Below are experts of layer 2 (counted from 0) of a mixture-of-experts language model. Rows are named router (the router's row for the expert) and show model dimensions 0-95. Each number is 128 + 24 x the weight over its row's rms, rounded and kept within 0 to 255. Numbers have three digits each.
After each expert's rows: a language model's description of what the expert responds to. This comes from a sample of Wikipedia text that the model never trained on.

# expert 24
router:135122116098094137091139120084150143157118126130117110141140120071161140148158181109137134147124127132142099127108161141143159140130167121146117172111131102131134126083123124099133139148168105115152149145133136161157163125065091106114130107145115102152107159152131131145165107070081116139
Foreign name pieces, accents

# expert 42
router:127130128133114123116154156147137155129132115140079123124143115104141143187163188119115107138113124126165072162139136127130156133116112056127121134123113113119125141119116127108141172127130097132111148139111149163128140130056131117081167097172127087127122156149122144148157110087118120155
Name-initial pieces

# expert 48
router:170165179143102157147123142124160142120136168115121128081150135120147148146114116123104135156166075136140091140150138084174133174123144124154129140121131124129109135102176115091099187114140116111120132126124138143158148141083128091092115110135086121142123146158148134150166124118118107164
The before proper names

# expert 12
router:145159153140111148140148161115175128101124149121139117152182118102174165177149137138136135156119104142159099153130164121167109153122115091175117141109138119116100149114134089111110139115160103145129131127120100122193142131101098130144131099134109121087089148167161125144151131087141121117
Articles in running narrative

# expert 47
router:154148147119086099131116132121189146133114137114119112114176133117140165136145143109126116132147101106106093136141159096139117132131115127156104164091139053108107150119156074123138134132113094107157142130136129129129155161113097116083126115143149144090097133164150175101160099127113130166
Math markup and the

# expert 63
router:157143149122126150140119165116110138142108153135136121186115139116139132140124137092126145146169101129108127133149127125170101136147122112159125129109145142118133148110127133140158213084096088118121139157137124156142125155077086095115196126147118115120103114141159146144159101105074130133
Consonant cluster pieces

# expert 30
router:122151146071089155155165159118146141109093141126147128106165141130146138139161154116145149166129113131123121116143169128192127144118174099153100144090119138133135134113121112109132202095108113142140103131116128113128146178099110129097123129131152102159111145155140134133137087113110103172
Latinate prefixes, word starts

# expert 16
router:131103149116113139112168138115117136112087153106113132129176137144103156174152128134124146141160097111142122126182152115158129141148142110178102119079153134135084166114136089107141176114138108130086126148088141139136140122097131132136181128137113117123109103191139119120154107096103102145
Word-initial consonant clusters

# expert 52
router:142155128097069149170128164100159113078141140136159111119144169107137118141165142116132109145148135162140121150137114120181126138124120098118087156125112112158109123137150095109134182127159116130136131182133107114162146157110101154122137114169094150108134111141140121100140134099068130111
Attributive adjectives